Experts of a small language model.
Size: 13 layers, width 128, vocabulary 8192, 18M parameters.
Experts: 12 experts in each of 7 layers, 256 dReLU neurons an expert, 1 pick a token.
Training: a variant of Muon for the experts, 470M tokens.
Below are experts of layer 2 (counted from 0) of a mixture-of-experts language model. Rows are named router (the router's row for the expert), gate (a neuron's input weights, with its number), up (a neuron's input weights, with its number) and show model dimensions 64-127. Each number is 128 + 24 x the weight over its row's rms, rounded and kept within 0 to 255. Numbers have three digits each.
After each expert's rows: "mostly gets" lists some tokens that are sent to it at least half of the time. This comes from a sample of Wikipedia text that the model never trained on.

# expert 5
router:075086151121124144120160143145135071176134138120131151154119114110147134129101166115123159145093144111131130116137125130141119118152173100121124134146091096117144143161126100123106129118140132
gate15:127176120130108115085127153128111168116125115088153134088117128143121166079144091100080132121120103145138136129138133101123136119161140112119129143101082105126097152105122144110118105137181151
up15:093150144147118105087133174139128178121099118112105155112108138146146159077127102110127073153131112138123146148129169117119119125188115099136132193108116104131145133113126138095104106119155158
gate16:088115100096083144138144138133126097093118112078125134135153108109132122132172129176073133123098116129126089131111132143151160132121131130177138155163126129122117114146119124117094127111160135
up16:081123133113135157139134144127172093149175112107145137130130150145108135122159101130103169175133150117139096135138106128113112143110128158157160119099131142104118100138136110131091130129127072
gate17:117102094153123147124176119152128164143114137130102094123092111101093151117107143145159130111118099081137134100116081145170097152124160104126109115122093150134128141133090107115169091146157146
up17:123132067108110130103151112155096180130109142124128131144103132075094117162119163122159132137159116081128102136103137132124111145082168111119105105076108121113124117110090111098182116167151132
gate18:124121170137157119143109124141107147151148125105123140128139142123112132133125139095079143155046170124134136112125121162138151114126128133163081136168158124132147190141085126175146153130156125
up18:115137172114129125107132110152104120155158146118099166122129135144128133130158124129083148153071181146137149126054158185104167093150156157138091127143115135135109170154077128152118141120093090
gate19:119088134122133154120128129123058101150131152127137131111124129109132130120102111135115100136137152114142097089130157161128130114109113123096150128137131124154120113105141104127121114174111101
up19:131112168093147152100162121131111126181148138137155170111152126104147106101115111119097144142181170107169095071094120149107089161059171148136108135134125125119121141153134102098146123134113120
gate20:107153124164100166158132121128162124142106144086108123132137085132112106145127126125153137151128131111160095118140154161140134098151156144175160121105134149105177126155131126121122125122182143
up20:098134136137110167153149148085125142140106133106118118117092050147157095123126139076126113180126120132171135103114140131142107118108131168141142116102124151112133115152124100093102142161150125
gate21:162111136121143135137127127173141123120163138147124117132175151145093121118121093121115131134110119091111142100165151120106124181130136183146136138109107128139132154161137111107172102128104168
up21:117107142123128165141129127163107148113123167131119133164119135124083127177125107158114133169142182163121124091132131109077146128119124140157138160187102153120112137158155126124124120143114146
gate22:127063198081106120154139138114154141153104168103132108094103083137132145078103150127118160121155151093149125141112155102115162119113130120127129124127082143118155141197121111126091154120118130
up22:141106151135104105114100101103122151164134133106179124065099079140126129041106141135111121124137094106137127122113157108115116113087118133119134146144101136101140155182158146109116159137108147
gate23:152122149153129112130146158108090142150122106088146133175136094132137115111174166124113126156115154147144124153124121095083122137125137080143139150088123126158160139158085162106114124114107081
up23:133105129128111100111140149139089130133132090076129128104112132112142143111122165152124117138122150116164117131157162149059149136140181087114170171115104144138137151164114124113069134115123108
gate24:118107123117098173105159122141090134133134122119143111180108150164137113112148145126121144175124119100147154093146119157114165114144098149096107127149121126158138146127177125151114141183103097
up24:134103095127119124152118149115165137112150117131167081168141154159146142116140113150174127124126128100075170094106105126147122166115084139121113146127151102166079148111105117137121093140142141
gate25:128088085127102152104120121108122133175167128143131113115155127109138168140149158160154113168126074089159125148121153119155137143097117088160143128133145127108180163156099190134121135125135154
up25:131109125146160127148134128127121146192160123093158113119140142130110085150100139181137143108155142123122144126148161111114134134101116086146168127162126120129139169164085143114110126103160109
gate26:154128120156073183126097099101139103099105114152121118147103112137170116115123146134146140160074141139135088084096112139177143109155113108115130163097116124119103070160120133107105143135120090
up26:157140097129093182123143099114129090139114180147109087139149139124124121115064134151109141140085138139136076095100120136153145116145126114111129157119089144113126107197141118133083105117140126
mostly gets: "ki", "ha", "hy", " Do", "ri", "ka"

# expert 9
router:149125149095109085134126114139096150145083131138138156096135088174154127130118088113171141095109176158096110096072169091134135133123102099145173141143156159134129150130102154143133128132084138
gate8:091075112204109109100129142122160153136150115178092152132115122155139142121123092137139102150135093081144146109084143114108107103142154116137128119121123116155110106126128121120117138116176117
up8:114064104160117093100133124129169135136115103174090109116138128163144149147097096143110082145117151103149123104088170099097086079130102098125122135142117118148110104173125120115103134102143129
gate9:130151141193157188143104144088169151141101176112106121066129150090145160097153124143142086159100121153149108127105165108115084133137152126154133126145121123118097117161140125129157106140092125
up9:145129135224122132133127118123149168159115166111120154108135178098150140138146098166146126105096122141139108130137148145112086154129142125109113112108091109142115107156135118099141104135090113
gate10:157116129153145103177073136118134118084122118111143124136112094172113123153196155097078111112115153137129124101123124101151139140101134117111117174118131160136114144115155159107149162142092105
up10:119106120179145136168139130125150138128129107140122151139148116161093139144154097084106121131129147115105102137106106106145135171116134110124109181121152132152103134116142142147156148152118080
gate11:134155065174121129187155156102112145147102133105134102134089122116129156087109142142112124175141168093126118123126132145120100102119153103131103157174137108156163115138102122138137137113090133
up11:143160078193103132157167147131117176146132139097142087143101155138118134125111108161102128160133124115118150090126143141140106098128102103114119133175123133146158099126078146126128158140092164
gate12:110112115094134120122121140101087121121119073098158137107132105160133118093092120200121142122148149131099104112103145135143189110127139138096146130128140088157138128162111159117126143140085112
up12:089089124098147137100154099134073135128104085126136182129135120153095085085136139168120115131129115116112132131129171106118162116135156112106104114138150107151159103117102152131109119151072097
gate13:104136149123114097149097156122146163096161098133157107084144137127133134122081103110157160155094137132113125172150098140121133130131102175171172139110156127123159147102101153113082146134122122
up13:140108135111131155128143130132107147124136100114117121086143119130163149133114041116151136122147103168058102157126140148044119101124131141142129118107159128152167130120106114141095172126115143
gate14:113100117123152149131085142111090107167130093114143118143155116129127135151089105133089148167135096150086135106165141118183135122141140115096116146105108127123103122153128108190135125096120107
up14:097150160103150153101139122136123153143091112124102146112116126166168119135109116121164180138126148149106118106107156160144142100130107077088129138139109160100118135143189126180115136142129130
gate15:120062136128132102104152135094139126141154133144132107093150096136125176123105132129079120058166135139108131131127111079127121106133116141134127159154132164121165111149139119114165119123147120
up15:158114161140134098085177139089148120117179132134146126105121082159123141114133137091095140094138139103107128124110106064129116120123117134162135157137114133170143107140136132112161117145125118
gate16:095090134091150146169125124169128166151167127119171105162126121109114120081168103158107152113071126104093109138104120117161133083128137112132133111143138127146116103179119122130103103159132142
up16:096138192116138134175135116150152160114131074128180099138121136087135113122161123165123150075103175105148114150079137124120084112153131147125120065134151114153137132129167153104106097134115143
gate17:152122128108116150146193127155086135147092128207117157152098130147122133122165098156150105133134138120165104138153138156123109064113112146172149122134177119108105134140112152166091112132145154
up17:164087143137124162130162137126068135123117135200114152162115162137145119161130113112136151119126136135166105115142106145153099076129114132159142139158137157102128156140159124139124106100140121
gate18:127111187154141113121115165116107117153139100122085110106119111128152124164169115115148145171088144133121120151128170117115140139109103147088115152174104156142100127119138126113112163179059149
up18:163125169126137110125129158176083151143133118134095121122114113113109138164156116141113140144073140126126127163129139094128145128118119152089159138120131142133137146114152137100111141169090107
gate19:107094135131108130121107112114140135132123106142153067150117133167103147208121114128115077104115142124137122131108130126125135151144111126129135103168139168155151124142118159131104106155127166
up19:128091138127139127141047092093148124111124088111132065136117126127109140185101117118134075111127137150106122157127130138104143130140123138120137094165139156140141120122094165127122098171121136
mostly gets: ":", ".", " –", "′", " —", "°"

# expert 0
router:174115117135147105137112118158095122113137129122108105151118159082070131107134107106119116138127101087086120087123091130140120134112162114134134135118153145186138133087130161128135146133101124
gate15:178130127131172126133141112104129140119076119121121120122122111123121170111151123122105099126124113124144167094147113107148200102101136095116144118132125177109102162114095167117059162107176110
up15:170116130138149145121152129108149125146098145130101133139120111110117134130197123096126141119149120128130188094142093131168169090118145116110129106135113180100140132137110141140115161101149115
gate16:136138123103130110136125123126128127138119126145153112128118071142130140120162109105094138121093100124165140098108155111092120142135184131123100120121148131184133155122093103129131138130158170
up16:131143113121126097119142142122127159159127091113122136151095091148121116132126132145097164124080100150154122105124141135089116143150159105153111156146135129149123161148123121121155143141126135
gate17:123095175111141105109129128122145131127133134058175109131136087140139139113144168130081096128068102119128148121127131142122152144128082114117098149125117122133103113093154131135151126135127125
up17:136108113117110114140131154116127126107166141071152121138160077148111087134137150135109111123085099107103143118109149126149130206110077156098095147098131109144106096092160155122124109122132142
gate18:142140101120115101111167098106125118141101134146103103155180143093144126115130149163187150129151117109131089084130152108084143126095130117119128180098129151108126124120108183140135106136146099
up18:150108086139113096094153136098146102151117141178086111160193148079125117113121161162175149133136104098126081084083134138106138134088105133135142138120157142113127144158142150165108101133120074
gate19:135116138172130124109116090092137123129150111136105112131090106102088100112131132111137159118114173126118154121093125134099138119141149125130137113132157135161168112134119140145107096159205163
up19:140136102116154142128169119129142108129134136112059132129069086115104069107147134104112169152146164115134171103145142154144094134124118133169173106106133125175138129133128080129125129139175147
gate20:134199152157113132099161172110121141130114137119145123074119148129078083075173142100113103171136127115107141105133127136087099127154175147128167119134128080147095124128098134158112132149165109
up20:145195152168130120100147157047139159143117157148121111099134129107107115104151124119096119144131145134123127085127134122120106140142141173149168122119125106145136109119102159114157143143167084
gate21:135166127158124158152109129132138128116074093137155090152133128118130084147126157105162106148128136098129133118164176135140138144115080141149108159093134111145105152090135120108146105124114162
up21:135122132182139132113111106157092108144137107132163087158088143113149078137133120095127133150132151111100105125157161160127146102149091163120136199107078139125163133128136145106151141124079175
gate22:124145148125132144144170134108141124082103106146106073114079150114133129150152130134125159105126103089100110130139111132125154117143090115142146131123113134093085139104135139141106163103164109
up22:087083126095148124110134092084151137142167096116132099092122091104081139144137115129112135096150127123153133086141122148136150085134130121125147192132070109123091123148134137143144144099127131
gate23:156159098107122092113117094115114107133148097090151152120119097113126148123126173122112138149122104145152134114157133189140126142143119144122089123136132087121100152064093157150168176130158119
up23:096161082107122116139140127143148091141173142097151158113110091104120119126117137127125172120141113146154146093167116162137111138115134080130112108143097095153112162093123145132149170093152098
gate24:172132233137118129117096141116154135135101152119077159148087153112124130138122111110118123146114148111130129139084108142161113134110108141151099160095111141123116117118099118143120136153177129
up24:123107200128101111126114099132158115121107108097105195137134149136101107134094110126164115189150148127141095118051091138144150152096118103147144148123125135122146108128107108103130146128152114
gate25:165105136173077142066104100138145138162120111137125159174128130112082091113137114098120101097139114143124114131082112093123167144117128130121115105106141126179200155118171106137142138142140089
up25:185081153121114129136160109138180105150133129138106165133136140121089128119141150102110107132113125090131084091115117064112117134110145118108135106110130178186169125123125096115132132163145115
gate26:146092130128112145160119101141148121122122113044107104139120163117113143131170085111167175121121122117101126118112150136088148138077127106155141078125147158143097069134126141124177166137114127
up26:155117113116151133139088096147129120163112152105119048151135169117113135140152086106136138140085159145140145106128129123125120155086162089158129136121137111113118058124102150098195149115131138
mostly gets: "ist", " North", " pro", " Born", "log", " Gold"

# expert 1
router:141154129125114128141133147082146095137147121185138102139107145089098131156132121193125120113081114117144136149145108151108159129132138151144100091135118116117127098128119117117125121092152088
gate8:129142128148165139143119137104096138110076119128129122185125153165129126159087104069122145136126119154099129158095105104127098137147094165130137136065129158159104139093158151167127122122110161
up8:117162115146125093124151146080085115097100136155149120180119150129101118127116142097125138138136106159147128131105131081122111150144094156143145137104098168151102120098149121157143156108132129
gate9:119119113126066060156130116148141150116154169109146130129179103158105114099112083096129125159153164118119096091108127153118129126142150101118132148148132147134143105152103141140100152128093100
up9:114099121128092114159127122145166132131146151101088133128173116175116123093111112169110151117135143175154116117133150153103136133137144124113135123181132156127166147113132126104115167127124109
gate10:126119150154147153096113149140130128105116078127129136156138098154152141161160127161114137093123159102104131130112104150130136130125138166135110110134151129163159170109130138152156117116112069
up10:128130122164099161124116123118123134104115127142133152136136142100150168112119114179122159083157131147145120140111125117100150149125118211160134113078123145171130137087137153162111121128140138
gate11:162122095105123110107130099119105087108137151141167130134155102164098112115081148162136101110118114127133186128155127114121158138112119118113119121099156116148121186213125149125119121160106133
up11:169104119094112139120158068133115097097154133167182114126157116130096102123087179164101157129130098152125181142131144093162152134093108093108109130105123128171156161189125132110101122139102122
gate12:099136128147154119124168155111099150164129073160165152125109124118165123093138103138129137147110162121130118111120156132139117125133152109105175136158111175103148170121106129151107128110139146
up12:116107147126150109105134146121092089175140072136184115138131097105115133096111119117118165134113116097134109152141116158127141138109175097141142135136135149145123134129110142152167140111148101
gate13:137155077094144132139112114124113130157105133183111145129133136124094109140060138111176103143138161128160138090143100112142140140112131130117127091137072140109143108147108156090158100107106147
up13:138126108099181133135119144118130082121140139148142192158123097120093120136083179104137103180136166148122141133125125126119163128117154128152117140116091142137115113147094182095146120128103146
gate14:118095130069166121110148137119118140114105173143111170163133154110121097120050128142142146132102127146103148129129108136129112152119129115122140139179140102191153148152130142113126109144127098
up14:127118145111132113149145109146131128124112149154130146170099145137177155124097120152157143143132142108105157098104117161159173149100117147121167116142129101183179137136113142098154102109151092
gate15:083133143109128090084120096091075129133114109133128113154148148154135096124131135144143119094124130157104123104101155089111151129128133145153167136174133127144107092147102128130091127109139115
up15:092122146141150097118129112089076115108100138146156120094149089131124146137105154127148159089104136149109118174110149099117134139128154152089141134151181112136097118155100130093112143124145126
gate16:134078156112142121131067158129084139133148132120166129133148184166152169130162121160141119161155137159137140141104119105084132101148111104138151114139109139153154138119124130096099098120161157
up16:146087143093131106124056141109088141109165143127139149133117146109136154150149138153133129147166125163149138112116108132142129097118132079140173099146095167182152148140134153119139087130129149
gate17:181126123143110105147107143089101091111154098112123131105142126162128136147162139105123116097123125137146188132114104186105116129118118122181165155091090148130150108120087157131171113136164111
up17:148133109101112136122065156133098129105135122103108111148114176171114092117155169102114140104137120134116164088125110145123128132135114157135118173135130151086137111110086083127162122152114130
gate18:175134087119158145162151094155106135122138145153134120121109113114118112142095108106120145142140135138101156143100106124083129113169162117150108136118114112125144107143175119112123056079171136
up18:130118167139143149133129093129117137117186106138120103114123137142180121148133129128113152153114145136134125205140130133116160131087112162135152150098087143114144096084152144156112099121137132
gate19:142132087148121141138093129136109104122124128099086103111102152155156151130119143094093079124119122136147093150146113151112097165109134112138077180171160096108141114141119135145123107112118098
up19:126122087122097143147103123140101111129112112099091102123115149132153162113115104086113099117136144106093104150138101157111143151109116139126100160191153112133127127153112160141110115125149109
mostly gets: ",", " that", " which", " who", " it", " he"

# expert 10
router:147131147133085104119114096141158160146131125109103163124104158131152093130127135067117126162152113104123144158149091137111123161116125160088159143088109125132178100114120059130124124135132145
gate15:097119104133116143134148146132106109152136083159128120086130147105103121148105079128142153135159119086120171123169172148077174103110098118124120123131106135178115145085106122101077126105096130
up15:116104077146120130130132111095110139156126123143097090089116129151103095171133115136121111114118115101134127132160131144132179139112143088128115134155145139168130102118105101121102138100089145
gate16:108122130130133066136093120137150147152129113114125147121093147183099122097127095101141162128099140128118114192106143110166140129134101070102087108131136133118152121128114130114138107113087113
up16:092125132134147089119091124159140149115136109116155128170090148172111105132119089088134133134129155192133079165099141127140143134174093107130092088134083102143145118102126134130127133157097121
gate17:141122158135140154137135094146158102143132093113152139093167177135182125131156134113127127113112084106134114154100141115104130110084124136120158122120124124163101152111165110111123126139165129
up17:148102090139123170162107113095156116130150094117137151133139182128183112115151144156138112097112094086147104131126114143093115140101131124119128126108131101134137152121128107106094145123145144
gate18:093107183152107102130106048111165096082143127136149126149133108105156117131149148124195149129127123127158143118113143143083128119119112125153173131117121130094139120182156159111144115121156113
up18:129115159117093111137117071140164128105104129083129149104140118074139107161144129153161109120137114149161147138160138137101097107133122128120125145120141126121156147139128126115146130103156172
gate19:096098118102161143142097123112122104113124149083108147160123079140146143041138165125125104164147143140117136105133096135170110126144151134159154159129133130163117105162117136129141160152106180
up19:117065115107116114107114135128131109141119151094136128165097118138147206075122120105124112168145165150126152069118095144126107146166153140123157165096154098166080154152090134103134138172094140
gate20:135111099150080083125126160146124110147136119155140108115182127141170079139121105123150141169179105143099107132136129177112120127120121099116146211120157157152136099147149104128114183138108109
up20:154118099171065131120116116170106117154135114168128130138157116143157105134125093123124129162156122144125136142150138145114123133151152108101141176143134143136175114137142144120096173154130122
gate21:174140122092122104144109146121083156141109174163101118066105132119067125114121123095139122177130100141101126114148115115118095105118134182127132103139129107135110133110182109141129161113123146
up21:100116150101122104174118124149116142134185186092145105131109078102144079154141122125169139119197125126144109131145086118109137142150132131097116089133128155131123134124129132147116148112134166
gate22:165155149121113158119152134158156180110099142137094115134115140124136112119144121117142112118164104174122125087106137107128137132126090140104085110094155127095121187165115091133104159124107127
up22:151154116139122145131159087152149179126116138135106122154107158132150095106141120105145116120130101183139153108118136092147135116115109173122107164083192132107138160154112083099125133101114101
gate23:125116142140153141104117105141126126130148163119146098143108133107127112126115127144100132137104088105204200086041148135156146160119097125128128106137114125114054130099136127144109141126093167
up23:112071150147117143105108111097155103090151122136125105117103125094143114151114167126121114126108110117112163122077173131159174121131117068139132141116125136151079083086136119111099101100083202
gate24:162129148125134135107137094127163119144147148090146119154121122114132136130182116154163134189127119129148133181074096108138145155143112145132098110111110145141111131126141183100102089112125143
up24:148167154110119150153130072124146087138102136137092105184144128123103132120122174160148169139126126125174102167076097140133152115108085136112119137092136133118119116137100191125127126102122095
gate25:163121134167134173137079093156112164107135160123200185080138102128162112138170098151111151168078150168173146144104130134123159157141156129157123142129132131136155137113136088107105124150110116
up25:125124149141119138127101090106165116147116146107187163137152116142114138111174110148137130145068138122139130131073122086155156169097137139132116156111140141129162153138132093085107123124138101
gate26:111137087128086119118109138107113124115100142126145144133170124132125143071126142139117176180135113124141146153146138120118126118105157094126095117115111110110156116136172124151139106127133119
up26:122119088117077061148100118132093126108148136121165154069166128113130147093153145127123171163124158118126121145164165112092134131123149115152110096117126112129138130142142137142124118139112147
mostly gets: " in", " to", " with", " for", " on", " by"

# expert 7
router:119126143131103141122115132156138145120124137134121102101188149134068141147148137149167137096126094160127148148109159184132125136099100137087125130190102126154103080134127141172111131140157159
gate10:129103183098092102159151144136121094115120111148151137121130111106124141154157112099120146121147153170157148158132152130133123123130148146182129110127141129163115131115077163094137172116103104
up10:120112148086105124168143147163118111115135115108165105152156175144163180140166117091146140133144147134142114178113170138128143124137123129147104137140065080127096150108057151106169149116111117
gate11:116111147133119159094155114098167114107145105141158145136132093107147112148134134181144155162146138092109104132145136116126148122099106102142138089147095109131136117115089138101082103100135062
up11:127090174105104124097155111090122161117150115149112143119143099132138131118147111138123144113122148091162131118135132132118187100118111065146152103136082093125127114163116110130107145120136114
gate12:176136123143140059150122116108140148110118169127103146098155125160145112132136136169116099127110166133098150073169136171119145124185123129151140158090114128101150134104136133124115127134163129
up12:151152100104120101191124091123128132121122142121124141088119132144106131132123121137092091110130158125097144106120169160124150135140113170145143140107130123097153114122104125122144105149178088
gate13:112146147167107159106149084116154109173134137153128081172149170145151143131167121155120113114133154150166130136085119130111091124106139134099126148128146152160129103129099101094089140143150156
up13:105139166189127142110140056170156117139128104166135100173126147131123128129176133140132108135139140140143114154127089134135109105123118137105143138116145144140141101089100110133113104142146142
gate14:114172132113142145122135136116112154074131123082136083090147183108165160111182147127109166125139142151117152118106113128125142074123092114122126118135156117105132148166135133127150155106131134
up14:108157133112165154098154151094116128107131147073123113115189168130125140101147168152096177131102149143114168118096097141120168128147094141119117134171140148111118153132128105140117122110126130
gate15:073127173130154077115155144129111173141113145160149145123167150117110134097121146153123134082115099115136120114099083131134112110142125131085134091132134124103150148149124102128114139139141118
up15:105096149122154137096123131101112162112091125162119149100169142100123124129106118171153104131130103101180123128110085164127117113129112111058162107154144129087138115123114147121116111108149148
gate16:160157123140145117147145131145104158140152143116135137130139119095134160128126125110130117123136157106128133149107169153080177107125135127113154107146105152122120071089133127110142112165132176
up16:134148144123158120143123137114112152124121145104143155160154121104126151155131131124145127074102156140163132122101149140092145101125092136105129111156089150152113074102122143122164126159170159
gate17:136167096187121149171117177139173148178152110150096123153130126131117133099108118115101114133126160108154127162110173118167144120098107147121126150143122129143129133123145120158100121180129146
up17:112147106139119105161115124150158148153137101134117116120190145094109114126129100088121110164134126111164110118119135111147152147126136122095141090159111134092144115121116146129071106145162146
gate18:132130141140146138114137146121117154159138142121154145112156119148161175151102104153116161222110094096101121137068126167111102117135134114160198105137157137147117117118140152137130107122109145
up18:165128144088129146105184122130122147134131154117129152135144087109171175155127106142127169167128119130106122149089155154106110119151143126142148129122151112169136092104141178124170103133119137
gate19:098147115127087111112133162108088160133110102145109080139124133140124115127130116138122140096122150126173173135142173096100132127075140093109133125148111161102090164100129096138107150135091144
up19:087151102143081137122128156098123135118167107135146105106116117106113120150106131112124143094118184144135169147158129122100095154130164118128113139106111167101084116058144135130135131075080128
gate20:132123113158154130130146152128109152120094119082172126138149143097134149150131157149093113148131092125143137152138123102104126146150071130147091149132134113102114132073135149135114108102145096
up20:101096127143120147124100135103153140114133108103177134171131153111159132144104167152145099153129108123140132150137137141125125154128085128130047150149146120099102121093129142114134152091173103
gate21:128124158127120169140127110133105147087149134118160093162138095100143138133123116126150135189144129140118138135142171155169139087084131086115118117121105125145122141164077104119133135146122170
up21:113108150116122157122129108135125149098148144093136109130146084085073131150127128134143140180098146141127160139132137164136139105101136120082109088101100129125105146158104086128124160101080136
mostly gets: " St", " t", " Z", " R", " Be", " un"

# expert 3
router:114112113109135098164160158076098144124113117122132079111134135176167141172119144104138156156142069163126138150153165143068095083160101155137184163101136122127113131122146150102139081132143120
gate14:127148108139108142126089115134110132083112161082186118158133150107156106204091158076135166141148118166121095165136133150120113115149153137159140164063122156117136120103153136101146144143132128
up14:111145131148117084099105143150127106140133134104184145177150132109142126135089182105134162162131134104120106134137121142147138116142168119135137129093121152116134125106175160112123117129109151
gate15:153129140136150130138087121145116167122127135084118134128164100136191136102147071129104130141127089114119151158149141147133182095135084126166110159057136095116110151172088137105142108130125116
up15:167111163148139135113112129131127151101128145060140155114156116151140136119105115149114142115144114083116124107148154138108167138109091143152093171111140068141085102160081143100147136099095109
gate16:090156154139151109106099161113137146116174087170106163148136127073181104136126126171097090129135130118136080141125121167093137083153082142107134164118163140152115113102136120144112111168131084
up16:102158165155138121102102156106121148126181090145119160158146150098150117159127126123115078123126125109151086133112114174078096097138104156110119180121156083111127138137113116131106136178117118
gate17:087133146110192134090137155131164153132145164121189101124120079141147118119091111109119127099198108136142146152133143138117121151088127116099120120097139137179124150117119088132129148157088145
up17:105112146118154137110142139130148209137136144098192105128113111145144112113074117122127114119145136159132133124103167120128107136104085128104117130102133118155156144118126119102129129137114146
gate18:153086139103125104099169114120103133157144112099136132134124102109170132133096120093106131161138149137136117122136135166134150134113129170115120144126095163151128160111121158140144076126136111
up18:143138105118143123144154097123122115139118110102126157181118120119164137150124129077138157119145143148140085109140168143151132133075170154133119141129090189139124141116093097145132103121137153
gate19:117101157120167125137169154142154169151146122105107170109119154125132098127110118139109121099144100128080096154158092142146163126100165142137148143136119144097168174117161138129127124139112116
up19:121110176129158097117142173137118180153163151118114155112108130135101090118086130118111114092108112146110113145199114112122135130123159159124102132129158158116171143127136144118138117140122152
gate20:157144130139122181116146136097112137131130131132157118157152137156097142141110098136144144080092099142110110084153136069120118105134120149152130138106113098121114105179146102121143155128079144
up20:106155135141127175124097160095085132160138156124164124143154128165125126131115122161121162082090128179116117084168164132146137112124137146143121126108105132120131129153104113087141146123109178
gate21:123130069111132092105129118103140181116148132139134142178114114132144155076122115161174146100098095147149130154108096140103145157120124141146114126102125142101126161180174114112141141073133098
up21:139126091128113104113099102095099141133148141154143128157102133092136200113117138143148125105117149168150148142109117111110133131139118137153127135077134127059127146187121146117104150090139117
gate22:146132142098120090121120142110126169122106128140090127158113142172157117135108134089098146144150109159134086139123121142132087161134116133144141136140132141112111148152164140120071097129100133
up22:176093148144110105119128078105136136105118148116109119159103178107142138137089173138125142123183103182126112165119115157111113110191094153115145149142144139139111141177126136116077121132107140
gate23:089135142158159128153112168133151128130130112145131120148128132096135117110113109149117145128127143133194066116073138128094136108109178087096170158162130127129142090084158138130128142144120078
up23:112130155140132131163075166136144111126136118151133168143121147101152122075114089137129148108133130120163080129090122124092112108121163103089150151132184114140156114132164155124116073176148083
gate24:140113131134147110127114100151123107157107141103146097112113147123172130118081118083139132117123118131108095137138109150118148122160132136119123142149142123155095113132180109151146142119165143
up24:140085127140111121125151125136127115165102136122180115097124123107185154097118081096091128133120108150103087152154082135128132149119130117121132116133127181101093157120155089158148151122154157
gate25:096128140105137154132139131099129151153167175114185111154146118118110077161147132119102154166131124140120129122171098106100089127142100120121144129126162110124152162116102117139114086157144127
up25:084115136123131151135131107127108158095137113105173138161116139151106084153171128112077151143152140120127124134150134135102106164126129151132133138119135090106147175097109125176140105127155123
mostly gets: ")", " 2018", " States", " 2016", " 2023", " 2019"

# expert 6
router:151147137140128134119110105121115143105120131078117145109078135116066145140099113143103105134152088143167137114135132116115165104132152137091088121101058148110122130148129175161119136183148129
gate8:141131090128149162138132104157140106149130123066144153180104137116105132167162154127100135118171099087132126123139136124126120157102132127132166162128124084106156129118144136131151103112166118
up8:149173089125112144127090165146155101157147095117145145152114099138122117150171139146130099115139128107149157129161159118150125177144114127152128154121128059143146121118135143165185109109136133
gate9:131113126116137109109146116083136116175158109133110118145128118156177144128134132144123095106092137123145103120125137090101104126154110151136132111118158095135089134113110120051110199136120147
up9:104126133109112100118115121078095134118122122135125152127101137149166139127122115126121081103094133115145132101114135101093114099163105173129126140120175100132101149070121084089123167130167143
gate10:146116123117078156120144115082120121089131134087110135132094092118104091131105101138134123120132158142145106081121109102158155127113154131102122131107133168121110106115126145139099122137132091
up10:163121127119111118095096116085120101084147149122117185112104094159117123102079119131137107080134139130133108127102138116120137115127124131112152138102141172107146116126122137116100125129157100
gate11:135134111140155145143155139141130100109122164137148128102093170108097102131171126148169143152110126142133175161141116118112140132122124185139113107125117151115093114120096163144161137142173119
up11:099158120152097130120161125086146126110093163105145111153129166144114145135129133160084141147135113121111147151113122128155121150105097157157112069138135136100124133141124125084153155156162131
gate12:106134102113158094096136134119106160136092153143152146111160173122132119069147138086149136104120105124093134109099136100146121146140132159164094127154094104128141148143119133107132116147118126
up12:088136127113127084090115127114130169155121128130147152103122128156102108112169165107134189111133078106102155101122134119128101144128105153186134160150102065106136154112122143128124130136154103
gate13:079136147139102146128132100122151109116121114123091117097082150121126166102124124101134088143133118143182160122114096135089156149102139142131132194104140140151153164117116123155075134157124150
up13:094156134092126126118123135099138103133158127128083087139060113163146183096132101128154097153142133099155158125119077118126147187101143135139094130115155121130115117111141124120128134146111166
gate14:150149133095172109087142114139130133122108135122160138120134167143100126111166075134126112164061150121119133100141187157105122116178121117157126143131086162096142154141137146129147108126122127
up14:139114152094147111125155107159139158119106139103144112108125149106087117102127092113133089124137123106206129079104161124108132177177115150145138078098099124137126115109145130121153125194133165
gate15:083148118139167128125134137110160114151139080105087117174087120130151111107141106123134100097125157111097080137050180125081122134086120114101127133110096122098127155117119137119117130165120099
up15:132155131132132121066169120121125151147136121100073130132123097078131096104149108127151122117102165094077112173084129103082135124089123104157139159089100093100131127110135113151123163133113106
gate16:101166136140106106160157137091126104108111109131122069131145122107152111122113136135106061116101136090152128135107165091088128154115106122129129101119146130126094127137151150115152148107127122
up16:107154167132128140119155119126158122130123101128095105138166141085185134105101170123105076130108138102133139141131170106086147153148140110129142105121162143114127099136151151109130154094109093
gate17:070076115150129107110154099131112172107109154097152122116076141121136135111122085093072139122121144105101134164122118106152140104140145131100118145139141113136125069148110141129092161151174157
up17:085097116148156149138144129105101139108098135103165130121113097155128132129101090091089139132112134084138098130119152084126118114125135110113120123130146136113126069143121135106093181127164148
gate18:163134165163117139184169128140154151133166121109120129115089160086097144126090161121104107112126109134170129110099127113121147133107148085133122127152098158143147130137135134088143168089132076
up18:120126164173126112186125144156151148135169137126106122131141120114105107121100149121148116071136105113155156149093103125163146137094142089135129147116112117134164150127132130135072175110108121
gate19:141114124144183105141118104137110129124139149139124167133121133136121115107113132150144116092105091127107143151129164131134133158198145113166201104138103125076122124106124133128138149110126170
up19:142110118149141098147146141117117141145145162127116131146138131109110076136150133161113089104082118155120137130094145087130096130176133146126188071120120111079089099138119171146140113151125137
mostly gets: "\n\n", " =", "=", " line", " system", " List"